Experts of a small language model: vocabulary 32768, a softmax router.
Below are experts of layer 9 (counted from 0) of a mixture-of-experts language model. Rows are named router (the router's row for the expert), gate (a neuron's input weights, with its number), up (a neuron's input weights, with its number) and show model dimensions 256-319. Each number is 500 + 25 x the weight over its row's rms, rounded and kept within 0 to 999. Numbers have three digits each.
After each expert's rows: a language model's description of what the expert responds to. This comes from a sample of Wikipedia text that the model never trained on.

# expert 8
router:451513496481523516516497490475493492511476542506468480539474478485479503521483504521512510465494507495502463509491523520491419495489520520505478515536480542474485482482516499494505476509489504
gate0:556523522508509520527526499476459462501449498538462507463490498524471510496514483519510494489508483471533541488485500499492498457491479506478512459480537522519493496474477479503499530499465467
up0:511505483465452535487533490520505488518488498508536495512521486509468510430474518503481527480480496496493487548541518484481550492486533475525502502474508510499485475495485465532506477512527497
gate1:500458517523528526448509499532513544479513504518547535493461501502498499469511503477479479498467475509485506483518504537548493485514540503518490530499492522553531502546545476472512473472478474
up1:487471490522536497511491437570494491481510528478506551584463498498499517511519537525475490495513438533483468489517485473470535505476515515461478497523520485506523531526522498505494500522501521
Sentence-initial or post-the quantifiers and determiners in expository prose, such as Most, first, only, other, largest, The, This.

# expert 39
router:510499512520528500485514522511513489528479510523549490479558512521479467471485493521507445529501504476483508519505535511478501506495513507515494508467506478543500472453495508498497484496536485
gate0:516519516534504482476486502455494504546514547549474507484473506435509508465520517472466464461476523502494497483482533499538463489494458481497492468506531491496481484503479511491520498527513455
up0:439506502488504486500509485496502499503487494500524487520502513448548512526563526521581508502505468527516532550543491474568494545546526513499463533521500502490478497500480536522503496542517473
gate1:464564477536462489486500516485511453510505488493503506514524502524513496508486532466466496514494530521496545488492471528491486471468471526554516488504464476513528503500507523486492498467457498
up1:500492474518503429479476493495520504519515506498505482490506518514503515541467476569519467515544505497502491498540505518523522495521502467460480529485481504520534514483513517523514508505512539
Scientific name and chemical word pieces, taxonomy list colons and dashes, such as Family:, ethyl, protein, genus, acid.

# expert 20
router:527523464516468512518517463538528531479557499488454517538506497517526493458490533564518518528507498518511534513547488499461511521513498510493517491544541483455472536494477493499494510526555498
gate0:470502541526496492470522511484487487514449550513516489499470463512471544532467499489460520500487511466467494533475519516460545491514460487506528523497516538506475490528529574468485514542502536
up0:435515471458511514537507469480498512527509466484432501490526468540529529462486475516509462489496484480521489546513517477497547520516526495501498474505482502462493528500481531476521501484510481
gate1:534521456528515484479526467480477484528458520520478483499509524459498504475485520488517514493478504493503513497466543500480481474484482524518464539498536471502503507474493506497513461443535514
up1:527527550466478511477496510561523504519478502482544514481466512492495533492552558490508524487494505470478500529459517537521479500497443461502494512447504468505477472498479470483499516514484498
Verbs and words of winning and appointment in career narratives, such as won, win, earned, appointed, elected, became, his after began.

# expert 28
router:504493457518512515510490446529513461502516479529490476493472481466526535520473501510487516471516501479485527542463521495465511484508476516506489537462516521477482510470478470501499506543478489
gate0:495485495483483515474492493477498457517502537462472475527509498456526517488482490542506535528492506489490541503452519468463517501533534506527500521460492507527517499451478527500506477518449533
up0:487497557563530501479531516492523493535479520522551490457489500484474483492477533515469479513519511527495496498478539492503493493475469511493491509477486481510523478496515481485491490441511523
gate1:482448487495526454476524497521496517505507487482493484468471504503509511492540501466520476545482516505490481500523529485524496477524499475503441532500467570504491525453494483515531487490511544
up1:513473520478477506501488488474523478476526466506481507498469523517499499477519472473492525501515467491511543460506461512511509546511523505444522479542506506530504462540526509495498524523468484
Word pieces like ang, aw, th, h inside names and words, often Chinese or Korean surnames (Chang, Lang, Whang) and place names.

# expert 7
router:486475493553525476491490546470468476504536511497514476540474560477494493500521515476497503502507474490481505432500497525528483486504464483519539490557536551539543510570569480466510506530460514
gate0:507533522538472472467495536482450532527526489531492465496506491516474490503486530495470485503485536507469488464495506466519487458540537494525495511518498492500516494515519506489490487491480541
up0:487510468531500489490498534486520491526541468487489506495491508502514487539537476500479491505486494472484490496491475535477493500483462504523490449484533506562499473499525476502493519511516500
gate1:479507470493473520503459516513476459510460511488488464518489525511503493530475491486492497490458504495485521489454515539478505502517516518528468543502473554534501477442498490496466486503544481
up1:515472532512485500534476479525504475485464465506474498541491498494518504503495500488504483488501457467514483494505481510489502530509513521511470502477471523525495496509506518574494489520499488
Capital-letter fragments inside acronyms and call signs, often in parentheses, such as DSC-S, WTR-N, MVS, RCA.

# expert 44
router:462492501468494509507493518488481514512557490483525491477536464495503496506485479491520493474502485486525484484464510464492511501498498483512486481505486497484478550455468466494484518484515507
gate0:490484451536535511490512480518518447461472517529467472525478546500514526522466497470483528488524543538500534518490467543470467498460478535501519510484516531491530481537481530540475465472545483
up0:521464498523518494473504535518535494507492495483533476474507463553562550477473505513480489499494530526516478499517502491453499519525492508492503506506503500452516463493512481535479505463547476
gate1:517520533509476500465501480458489468518505490500513462520444511470525482492519512486482532513476484525477508477539526475466515479522532546500476509502487470477508480510530487463498488436477513
up1:503515454548495523494478492513490510515512469486445476539512506522496515502487538508557471518526508482473501457480477495512475479526467482527518514523509504514500511519486521493492481509530490
Mostly commas and infinitive to after verbs like order, chose, helped, plus modals would, could, may, must starting a clause.

# expert 40
router:503493500495469505491480523566509464555478459482479494491483504559481487524522511501459506452525527477500536480448519573494507479492486518507443482453489486544500424455462432529488529507502480
gate0:526505463464465517502530480523474498522487497497490489507496505538451555528480503502489510489529551517525522501501513499473511487500472499525492489489519497517518505495519468520480450499533490
up0:442464553528512490486495490500480467493475517518514474505473512475534499512468523492497523480558475490481506549513510513549522493509518492483466513497546539486462489516472429490471511486534498
gate1:496418496535523502495518511513544484492517499479523469523514495515485499525497491480445533521489511493471521493474499511496486443456527505505511534507515518513465534502516509556522481492461488
up1:498480428473520518450490483471501500464527495506501482485493522500501531509481521509521513513521506509504493521509522506497483529526531478490494492498533492484503489514474528525502525520520497
Digits, commas, decimals and pipes inside census, density and vote figures, plus the/of in census sentences like "measured the population".

# expert 45
router:465520487473485513524494526546537454486513511481508491456462480535459533520470493559516478520498490495481450503533492481479540521487514520494475501470487466549562475443489526534509517486539482
gate0:493515548490477551504475505514585467534456512506551487520509514483471494549562492477529499494506533505473524481498499537461499528520458480499463493483524497503506461509504505488498505553487487
up0:465503501497522513507494498561517511461520485541562476519495507477499456524510529496500494488492535496477506475423538512482508500462483509496500489524533508487471549493516511534523520537518492
gate1:492487478511471513525501533474471536513499524534466519529466525466477489495516513520475512545448516535489490461490506500526532497479453503471498519492487498508501545509536486551505473516525511
up1:481517497516483509506498539499505493543484493503489467471514519505515490501542509488491445462514476487517501522509477516493498523474518436544446505469508482530484474503490499473511522513512469
Hyphen bullets and field labels in infobox-style lists (Headquarters, Genre, Founded, Height), plus digits inside coordinates, measurements and dates.

# expert 27
router:488481522507498510495545555472516473510471509508481496488461585509506512505513510482508502508489482456480525514475504548497494497505457477480506493525489585485507533501485519480511486484499529
gate0:557499507510523506503536491447475476457492527504481498512476530470476542474444535492476487454519552498471509501451514457541512511491492512506544504554490554507494540506506519528506486464475542
up0:509477508521478520484455570508491490523497503551515486564478463506498505476499499550478525533513489501513482481473545503503498476468476506478476510481508536542502487500501469516491482479479492
gate1:466495499507503491483532496521507525475536543509511514465554475517510469498445518492478478457492507506514528457526551513475471465522525494465486515524493538506539474486478502482473466472505513
up1:531505495511488541486521529486555535455514484530504416546488541531471525474481473527453489520475510515473507459487520446521498483526523504495504532520526504462494526509487475547494509501504484
Single digits and number pieces, especially the last digit of a year or decimal, such as 201-2, 26.0, 6–3.

# expert 11
router:461492523508539493446516527536507492493518544516532501537508495524511509514517521473525487519449548496476528483510526548501435449495463497493477505493508542514498509518517507513525459481457530
gate0:500530511535524498518516504517525496514500475529484461519500499498481499507529543491472500498464510516507543486502517514487456464468519519499517526492513529501483513483508508505507501503470491
up0:492505508522507536495560550495509526490486479492514489471467509482522478500449521506532484506465521494477524477513520502510549516512487479508535527526503480506494460519533459488501448507479492
gate1:454517495481548516483492518481537508533511497477481498471480470501472487507544518497491518566485526518489476453499518546449533463480483515534516506484485497514504493484474476531488490466525534
up1:485468478499509489458514474486503469522488496471548510503491464521488511423515508496501495497446504504476462523523508499536516476480517529512477521500458469518486488486478472521485501491462512
Bare space tokens in tables, infoboxes and dates that come right before a number or year, such as March 1992 and ft 7.

# expert 0
router:473502486478468504501489468510501496516532492503535489488450490562507535531523506525502513501493552546499525511470520443517464514500530514496500498515494524501526520472531559523514483489472482
gate0:513480508493484448478533489540526508550488513509518508494529483482492500459536519512477506467489452468536501489517509452476495503495520490527495501517534482499512514481500486533506490523546524
up0:512496476491497473513484552515482521529546493485497515483555523523556522472520464523483484526516479514486465475491516477544517526514482500521446493524509503525540523538467524516492467526498502
gate1:484484514480474499495540526516517488466487493496528487475517479501503495503511504510546485527510512533516482538515508482403507493505534460512512512493504456451487483500508531529503450443540566
up1:498490511492491525487505521527535487468530476469507519548488496519504474541493513517499474505497459510532511465518491508454518507494505533512508511500493425551497489513489521514469489483525499
Names of wars, battles and world regions (World, War, Soviet, European, Arab), plus dashes, pipes and == heading marks in sports-career sections.

# expert 10
router:514514524481528508475533524532474482511520510524511497522495514509537535503547529490522496491509495450525502511484519503486512446508448507503466486469514494521505508472499532465476488463514481
gate0:516480481487538495514570538523513422468528484501503475546520440531505517524484508499477545491522472480486487490501499515516517461521496489496536488477532505477468514515483483486471470491488490
up0:493503498478534492513509488513501443458513478519536510507492473500511497468509526490508468537501469467525495546451497492513501508472452505494568491491515494470460477491452449456502482493495512
gate1:467493507512528502471471528485530493521514517494522487507494554500506499538465499480488500493474519538446544473522533516522495529452534518534498532510454505485499513538535517502493463485462530
up1:522516493458561477495556476516502517505513503444512568495531466493494508478514531480496476451519526528489506564470514503484537555448498508503511530486468505504527479459477537487540506502465500
Articles the, a, an, The, mostly after prepositions or verbs and before nouns like first, United, same.

# expert 13
router:496441495508511516500474462462481460503504515524507502473505462509499470482498513550513492526500502517511456503538486408506519498521493488476546501489511505459470505550519524482518493524541501
gate0:457511470506467458512555493492505510502489526507502515543482536464489525444488514507486511557469489454515507514518490490465442501478492485533535512469475468467532455514465473481512470535441508
up0:505467476528459472515475459491552498477504487498520506531484521499515505448525504488502489511523464474518500541488475485506510510511470493494513499504523499468533499510497469450507490479524500
gate1:507488487498492475471481525504542482521492503471465497493536545464489526477529496468472485533527510528464548436489519545498468493506488509519478542524507497496532504510487506510475484499485475
up1:491528544542485435485506474454455536519473503510536517506556477516517521530462497525510491468508515531518521514514469506554505495445500491495463489511479527505492504482554521540496473496485492
Bare space tokens standing before a number, such as years after a month name in birth dates, or cell values in table rows.

# expert 33
router:508484471583492481484549499498496476502506530497491500517547471452495535496461502534509464515470496520503511535487491491466444485500510485507523516517528493492471561514510486460529428499537508
gate0:492483517490520531497483518464509467525541515480536512442459492537520554506532494485462481475479535531489513503514524541502455466493512494538497523491517553498541462481528460525458485494503471
up0:491495535474506482513509483455480457513540507489473524581489465458456457473486513523534522522514482453474509525491455491502529483489511488530557530462505493485481515513501468490489460492461541
gate1:492490518499568462458510536526487535478498519513478507492449520518549500533457514450470531533467501491458500467493513490508460506489478546480519513499487534468486462552493524503503508480529552
up1:493503455562524520460467481489472550478500526523494514481501513540478500556477485491487502476503493548502513495521503472491549505529538472493512483511508462501501530506494465511490507471538514
Pipe characters between cells of wiki tables holding names, places, scores and dates, and semicolon separators in bullet lists.

# expert 22
router:510485465533470495469489518527454489476533485511504507473494480521424488496508499415501544519483526477515493468454493451527530511482473500486490539511460525513499512558470554512513475502513510
gate0:519526534523507483509477494488489495479497500531483466541507474542490532496518493472503510472557481518469450537503504554501501489489495497497511465503494521496485521495548467505507421476498499
up0:519503517496521520492479555475490494509512517484513501471526531486545481519506526485473503504489476503527547505519501471487501538489514470534510557504544555502506507525492512425502485496457491
gate1:500450522462502506486459499494500466489493480515462505476480464503491518495466507538487502475539512518498532541485521515461470487483490489487546504452458453554472503487501525487484509498504462
up1:481463497482473468471527518489516535507453465512518505520453499462514501471485527493523506465441499506525498483505508498483489529471503524499482478517545450515505549477526506462508458486470498
Middle and end pieces of split words and names, such as av, unt, al, ate, ipl, in science, sports and music text.

# expert 32
router:475454522488517470521492505495549512492538496494540524523533583533487518534493503530482459507475517482486510504526499493488483511485441527483519534462486503474497504491470449534488480455530509
gate0:529467465531477494515493522542515466531506537510548501504457510498464506468479484483517478460506457522507547455478502499526518487489487479504485497453499486526489501514475497505457448498478493
up0:457531507524539483467475520496508516544544502497503547447499504479496476521538489484549521501525522467511471497535501449491500469503521528474526481543494512489524458524510533484468527523520500
gate1:469477463516501523480468490496519468515516485518526504479499507471481536492532497467489480567505481474461487498506507549505487507489512517532471500464515500509454545508518519495449492534524489
up1:511483540508541494516507481514572546553490499486492537496484501500496537511507498504501495465533521521500504522522493508554445510472520500493498554488503512462480495550473475542498557530472492
Nouns of office, command and government after the or his in historical and political text, such as office, elections, regiment, territories, troops.

# expert 36
router:521504497531502500500509479472505520489510468487509505491532477478491459530467494494464526480489490474501493515474505497533482444494538563508479487535480474530505486528507529491489495439491492
gate0:516504460483444468471520519476480498551479445478463475499486482540488478491469480484514530489475502491511518492477523511457491544486481479505480479557473494504549533495462499512500480472487479
up0:504508551550532512493495494533492483496497494495501499501482512487534538473494496472516514477541527493496501491461500522514516508507479471511480517499504506511527544499513484480516541489535482
gate1:535524557495525500519514501487514530510454514482493504494462516461517494519516468480485522552499480555499533511535488486476496494503479494545457492512499453477537522533464488467480496541426528
up1:500526476553506532472498550464505526465534507488492506511503505486554521479538472497464498469509513485502489508492491477482519501502483470466503521489527508519515488503500486468515499521510468
Pipes, quotes and separators in album track listings and chart tables, plus country codes (SWE, AUS), Billboard, feat., vocals, keyboards.

# expert 2
router:498472520547514520520516504446483574437514494501475507478495492493500480474436508492513499490475464501488507497492499494523542506485503515493526532531506493449553543520507511498499509445508514
gate0:477465497505475538491503492463490500496491540502507498508453540504477493497469491477500505484522538512483518446463489471526507508515550493494479577499518551485481479505506518465513489498449476
up0:510525490568495514506499514467477527534495508508508506531482560514439461517478495484509527464523479486522500465469475465459514501517479455518520502535556509534510472522445545489480587501524530
gate1:546447513465564512518497524526537516490458486523539492530465517502478522469523552467529473486447508498510527540491517488491510476492500583514512548480513533501535450495526466515538494526479484
up1:508535476432496472556483502503465527506454476495496540516485542471523481474520502526510525488517518507493525517473511448493510498491504515468474505506448518481504541483482498528464544495478458
Words about films, albums and TV series and their release, plus pipes in filmographies and discographies: film, premiered, album, directed.

# expert 18
router:481492481524503491470562554455488509494478535502517505458507542520541485498500498464476512512505479522461513523460523514475476467481486464524540512527521545463499531521503538504523485481491523
gate0:473534508534497501504503515517527492483513498510522469493556506497516542514521512466510521493455512518489481488519538462545482515487566495560506522477470463509528509526476507517487506541483523
up0:521482510471548461485505507516494467524505501490523495524488492499492526486475508531498476505508533496493477534477508503515455499489476524543455518505503535484559488459505471526471504463492504
gate1:497479520490488513526489497510524467482483464503529426447523489465535493481499511534501517487459508471496549470450488452484515488531506515515504503531487519474464474508469543465473516494452528
up1:512466508485486513498470473495515483441538490501500521483501516528486503478536490508530500529528449523510494481484454494503487520510481486511523455457508477468528504524499502542472514503501478
Sentence-final periods and quotes before paragraph breaks and new headings, plus some narrative verbs and dates in history and military accounts.

# expert 35
router:521475548491506494482499502532489497540465497495437506461480470508509545470438499469557451520513536489490514521472479560516466522495473505510486515485499571527479457517493502463480537530477501
gate0:515519500510468514479509563525514473479522494468506495513498450444514496532513501539474505486485529510479488509517550482493515518478504507490496497451499496530473498474503494500495501512445502
up0:508476494455510477460498479529427466502476510510504529492476451510488521523470485525526485486462546489512487478489513514482491473483519466516436509541533509520498489447526530517511498488439528
gate1:512505505469531504491516470503505503487458513495516556474533530483481557513537515457510505498521545537509539475519515485541504509467459488478485529523499497492521528523501531492459490498482490
up1:572556537532519524494466479494516506430497534484525503501446513493436488512483461469519483469501502519478505519492531501533476491530487509477543498521516509502492522494505484530500502544464482
Building and construction words in architecture descriptions, such as brick, built, concrete, slate, windows, with slate roofs.

# expert 29
router:468517507482495502499502518470535473536505539504538495526496525480465487526513519452522467540508523588499534470461500475560469477522502470507504503477500474484484543508495527508505494494461510
gate0:463494512513521520482522481503510556500515519492488480468504434485536558513475499570512552561496452522508482516510488506486524498478525494514538484521485504510481497510477509504474483505503512
up0:486495527502443527494468544569511544491488475510529525470493496498545500468512493512508498515490501525502540508468528491504533531510473535479489522488466516477479494494449482504488492459470504
gate1:505491458509493514485487542529533487575500467486514523517505462541549476484490514496530535532503451533492492529469525536458512504496487493512472467531499447573499477517446528476488468516532496
up1:521494487522482499494475510521503463492519481489470536487481468554478531532495492484492497496508537508491495524495533509524527497491498517492489481528522485512507472482486488523506494504515483
Periods closing sentences, often after a quote or parenthesis, plus abbreviation dots like U.S. and J.; also nouns that end clauses, such as countries.

# expert 42
router:463526494493508503494521463503506512489471530518527475546548504462492474538516516511509482518480516503517503523446504460467481478502491447500493515485467462481485508480520505522506492548455486
gate0:536486500510468501487510496488512490495486496528486533466424490473528502466492483474520522504521520548499531495515510524553457498448475520483513488501524519512492488495495514484506486525478487
up0:445467500479470503502482535491537524519487493496518500495496527534521475480540482518492489530514511501489513486500469453426495516474498492481489540465537479508464479481492460478496501479492473
gate1:539445442519514494504497518508516507506481481534462449536480500535485509492447496492494469467523510515493507467513505531532486533524507487455528555488534466542475489507490467497511498500521527
up1:500597507503480485515504487500448503564466483507504470494502530462475540504518502487459477538498469493528534538469506557520492501498531475495484510479498513516489461526474499462495492459463495
Conjunctions and linking words in explanatory prose, especially as after such, and, or, including, like, using.

# expert 25
router:511459505521501493475518467483461479502482504506456493487475504512476467528480501474434495512476507486504484500497532446483510476516544499490472493479491510455508505518539492507528495463525497
gate0:463486529563509490466494480490480493505457520500494498498503489520477519528548494464502524495472540518504506496513503496466534497495491470506500545496528549503528513495504480544466518506553486
up0:514507523527539487475503488543502530435480500512525484522494499454504482446491493506507482471498504502491561499542499468453490508508509528530503518491467517459547477488487533479499498478435538
gate1:500481494534463501478517499480493514499501491523518471474527463507474487455462495463476530552497495528521500408557523478507486524526502499507508522508553499435461479523524533498502480473530499
up1:519481458529504512463516481501501508514502469489488497495508501478507480573424470580506482459516500471480498549503502493469490506482521458511487504514463472530527529499487475524511492444538516
Opening quotes that begin cited speech or titles, as in reviews ("wrote, "Tonight's"), bibliography titles and song lists, plus nearby articles.

# expert 17
router:527483498441556509499480470481490503461485493503514498505459566483542496552533483441524470460462494528485512514450480488474471515507471483485510486454490528452487477496481502513503530493494505
gate0:484485488494510494510504528473560526527490490533519467515497533487474517461465521467550431516486485501471476461540498547514534510490480483502482502513494458541490517488480549524471475531477493
up0:485527506474500517510475527519475512506463480506490474478493562473499476496512483470488519509521523460476521494509506474507473484523452520484498506544541503538533538542533545535528526471543507
gate1:483510491487522499472479500513519482503528530510456514509504503513500502512414503515501532496522508480510543484479511491525516464509489501498492500470558518488466468485503469537526511533490509
up1:479528487511512521513524524506525528470510464541505465487491517521525531469491497503488503528531497490488467534537497520504510496539513585475529529491503476515543544526512473533505502514540492
Discourse and modifying words in argumentative prose, such as that, not, but, well, rather, even, and adverb endings like -ly.

# expert 14
router:513469491516481485523502529493505467493531528506508505531450567464446520519545528473483495516465484473503489516459514496489490484499481480531536531485502506491534543507464506516509507467479519
gate0:491527476495465484504508487487509509462486525481499503515495527508499462512515531489419517506464522496477454509460536483463445515487485493516537538473466512500481508478474499528520492460477493
up0:505504497542523502493520479503521524526508526485528493501507470504456488501449500538504536521544489487491474522452502549515479525495500556502443501532443519569545493497521523476454496535466511
gate1:509543448552560501486461564506496493480523521486499491505502474447474476483499502490492507487507505512501526499519512534547468514479509519527504505486487514528462537484554488476481500533499519
up1:559510498489517497507508515519495509516456501514529501508500496493498525500508485470546544518504512449500510527497442467485495533556423476484459484501459548576470468521478527518503478476471510
Opening pieces of split words, often Latin-style prefixes like dis, re, de, cons, rec, in political and government prose.

# expert 41
router:524462488505479486490502485504499461482473519501481492488503476483509523509494495516503487475475499492490480489536542492490517474522494497530526494506518464466470476497508527540513503505537510
gate0:493518496556495493497487529486488506441473529476461524526457502516485518482494506485496520488524515497500515480499529479483498496498508511500470489516522576589510480500518498490538494499463493
up0:463503521462512512485537506493457498512493506491510516465459502465512471486509533477512484477501506530486455524500529520506469514492484489519504533494443514492487535529517489517506494491542490
gate1:451476519542471478473484517479499547497482491492513540455496509511513516489543534482487467485515485489527490513501505518472508476480448471556493537487474525530500519485493500564471519500529558
up1:456478484519494479527498497463485522498445508509508534461496501557507530498472525535471536424513545496544513505465468492457457502493504504455517504464478520478491450520496514467497490521486511
First letters or pieces of proper names starting a word, such as Mc-, N-, D., Jr, Los, New, in biographies of American people.

# expert 4
router:471533499481506483505468505533546543525444479490479513529492482473524463508485482505462512505483521528491489513493526529503508490507502506500469482492459491534506487500501517501490479486481476
gate0:506516529503493526474521494511521513536487485480546491508488480532540529509529494481522467517482544519507498466539531515512513500500482515491560522512536498478517469501511510533558491487476503
up0:489511497496575497489509478486537485504536494483484494513530488508459517496453524500477503474444493560454477489522519471504470487514506529508526510493477474503522511551535516528537469506500507
gate1:509529545522460487533517533515459520445499526527505474505524514469507490481525484471463516497466457490495513467550526495485494528526517510467491516481543502456469495489471501487510502486480529
up1:485496493485492503465514513484545460474481521502517524507531557528493452476517539476539519473497447507522519475465481493500520502517510521503522489523512504466562524498516500481484493502511496
Table pipes and labels in demographic and election tables, such as Total votes, households, population, race alone (NH), percentages.

# expert 16
router:505539477485547501511490501536483496520485489501484501547515444508509514525475518515452501525516514503520472486516474526511525494509479525486482467468480506554502462479482490479498502555499487
gate0:534462482497487487474507493498474502472528526536488500563544518547501530556504517493427497462514481479502507540486551512490513515515500464500511495485521510524476489513450534510512481522503536
up0:511505496508503510483526518506518508466479507495535497428514511501502481492453505508547486485479512550534476458475495452551494496530536526528454555522495493508457544489536473516461530498534445
gate1:506551468482488507506519521468529497494479504520501487496495523458495503475493493516478524510501500473475489495531486476457497501530523509511491517497511461474511537494511453503489507505477507
up1:498485561486475516517518499467484526534465519502552489525477513508514499532516473467493511486502496480503482440494512494454508487495495522480512520522570509498488527479534544527472499500486485
Words locating places in gazetteer-style articles: is after a place name, County, located, Coordinates, Elevation, degree signs, railway, Airport.

# expert 43
router:457534498516515501488507485494529548485526538518482480485465561522501477530494502451484485532507496531518481507500522511538494476514570543505487502516499497506524534554534524508498472499499488
gate0:517491486493491491464485514495513464491546505480486500489530442521503477509553500520503450504514486448460494471544476523491526516463500536492519498483510477547481488530500481460445464499557489
up0:538517508453529538539485495488484484503495488462493496486548521508529479541526504496510508520519499468515466458520511510546494476498517493534460477518504483522493510484532460531470515511508479
gate1:531528506499516464511527460493488542462544496498474513507502529477525516467509507508512487490524489504546512482489455481511493496511505492492524493522508534479529511445507519514489525483512484
up1:517499505496528484548474512464499498508526450481492477517514509468534480494506504470504481545507484504520518525481525538498495526538480436508492435497529512534513489523446502533482520514492486
Pronouns and conjunctions that resume a subject mid-sentence, such as and, it, its, they, their, followed by was or is.

# expert 12
router:525517503486465510513508456518484492507483484477450504528483559522549513480508500553542477455512462494477489499539493491448510502508521487507509517552501514458499483517469456491488491512499517
gate0:465525478483517527473498508526516529493516490521535503485476451474525544494532484493489486529472523528490528548493554488473505494481504521497482505499517487504509486482518471492481480517437522
up0:521458521522504486524497500490496492519519484508523500504436511480506529525470541505465511533468490527538487493463487514548453500508510511435492456475495493553483465488511487498486490457506523
gate1:516499560567503506490521534479490528447491498485508505470493479504503506446513512509533498488536484542467514495565493533525505505496495519516480513469464503480530504523511492503501479486500441
up1:472471529539514512497552507500523501480489517528496462460473502466518499444513510521481486494512526537530511480547522552497513473490512547501543476480535448494487510525493487490458451497529526
Pronouns, was, later, subsequently, and kin nouns in biographical career narratives, as in "He later served", "His father was".

# expert 6
router:520450483491471506484494467481457496530487496497491496476498491544498475527537500478465542457508525508488476514529515536465509525504523488524493474510496469554462436512491470522504517509503505
gate0:520478501539500488484506507471506485483468505476532494478475507456497513517497515537499505494488555493479506462503520508511477480467504535528543528462511553514471511507516427552511516515478476
up0:465544519511495525498531520497532567540445508477520468487501481531509515472540542455461498526474509491537514476478500520509483483497512454510500503533515537508516512482498487476554469487464495
gate1:488457466507494509491495494501518465572542480512432489504508498478558518515498466516516508504480489473487519505493499482481508520508462478499548491497463522495489461517488520519504485540530489
up1:527476520495456539507531515468470485549471520492418480505518473498467512473501500530510491495475496484509522482516491501507515469536476506496523515480506482504490482480469527490513493529458503
Pipes, scores, dates and venue names in college sports schedule and results tables, such as W 65–58, Holt Arena, attendance.

# expert 34
router:531549523525524489479494579460495553535483505512548499496497561462501488486497502490511503521465526524476552506512499512515489483482490498508479569522485496539503516499524513497490493476490494
gate0:495520522428479496490525512518508505495492494487564485474544500478476527462491478518481489525446507515499499490512520548492518476470505494465506506515489442528545469496529468464514510529449493
up0:547456463460499493514513475515540481509511495492496513481492503533491501532541491502491479483481494498489483561535476549517506458501514469487513466489520487497541518479475467485505508550538524
gate1:524473455514542491498487534477534500437507491532507499497516525488488506496529487500486475478498502499476509479494457534491511520507463478481538538467522477513501515520498506524484491484542467
up1:525523503493466491463464480503467483490546492529492465542565514494467504506562471559486490489547489501488501535507503497520497494511539546450481508548517486507489499477509553482487474514494489
Nouns and modifiers in technical, scientific, economic and math prose, such as software, market, algebra, velocity, automatically.

# expert 19
router:517506537501472510495511496453446493497480499503485513436497505470494504504561488478484477526496527459501485493508479453512523503502491444484539537510484564498499481486497530514504515489511507
gate0:541551521536502491499513519485479556488478515495489504499476536435522527495513468441502547524492537490522502450517475528533549514497455491496497471487501552491542511520510569495537536515521482
up0:499532528477515479494523493482510507501502511478440490510497491553549524515458500531460493502532500490519513537494513457487489447479544541555547483487505493489497478460475481520464508507523506
gate1:500496501502500495469455521479514511523516533506526499493450520524468524465481509483513515523500532526483523527496534497497462523491499494519491542530538489533535515518492490526496458524510519
up1:496477522542515503485479485541482474509492513467462500496508504436490480515503481480484485480476494474469468499524520502494547507487516491523516497539500548507462499466508501569531481489517477
Action verbs and particles in plot summaries, such as killed, attacked, escape, get him away, asks her.

# expert 5
router:501478478522500517493500504484511535508459506519565496482522464459490479463488488537516508525512547519505501499528496519501536488503444512502437488435527506525493481524449460524513450520508507
gate0:498514489534471466492525453530463499483496544503501506474521460480475519492503482454480464540513470517476496491506508518476505500477481497521471566499499492518487502508499530502501473473458517
up0:483477491554515500508539492513478512492445490486510500512520490505473484508523518518515499516501536482499508497490499532502475490528474480527434503463502532513543494466514503497445436484490492
gate1:476462481532480515473466515495502462529535492500482470543500528484523460502476477476516490491525525510501514488503495498500509463584533527523469472493472495518490505512501484491516502514508486
up1:474528475494522531511487472578572551509508467509525493449535525526471486541491479484477492523471532529494466502506533517524467472488512519520485540519498502509549480445559526476492548520518481
Latin suffixes and pieces of genus and species names in taxonomy lists, e.g. -idae, -atus, -ensis, plus words like species, genus.

# expert 31
router:459475494529525486492514511452475498487528504521477483490506542511487503444460485468468533488471494458515499473522527498495484472517534488515476509525499511474497513539514483510532497494507504
gate0:510474493524494533475519517475529539471486501496494470497504526524524465501497504490506482531497516479495523447461441476505524480493467545518472527508441498512526492491514484486450490505527530
up0:532481508469465522508506488483472451470471470489459497462457449499533497522483504497463527483503492510490480457515489525568499518502553503503469485526439477534495471494501505489482499511492511
gate1:484489496509470493480523487511501500498501508516511480500514537476474503511487505520463507502470522466501532474509539467489482447518486484480496530477494518476472501499551489516512466453491527
up1:454509487468455471496527458542456508462539466466510521531548460508515485456483487552491473481486526481500474512520503466543539533535507481490489511493506525471542524468509458557507540491469527
Table bars and line-start dashes in list formatting, plus NASCAR-style racing team and make entries such as Chip Ganassi, Chevrolet.

# expert 30
router:496533510490472505522497516488497520488470489500547487487506494523472504457502506488525528510528478543512436511453470509477501530483514492478462477508497452491490528468524514507508550475485486
gate0:482496492448496510489506489504467476495452504500515499477468512518532536505467542482454480526483500491511511525471515477512450495494516513502515504477474463494498485507439480546478477552557505
up0:461500462463504477508539479516502506567520507510497531522495504479464434497485531501518540506516578490485501496497497534515523483513477459501483540534491457523503516500508537505474526535468489
gate1:477472526507540481519508483489461506512432515514489499476497506538512480516519489455515553497513513518483493509514502473537500511471523524471525515476484536470461502538514481488504500515505462
up1:488456506538477470515518527475485538519481494505515477501509479480478481473507509497516533474498504499491520501527503501498487484474519467533501497454499525523548478512554496468513534494491531
Colons and pipes after labels or numbers in sports results and lists, such as Champion: and NOC:, plus Men's, Olympic, Championships.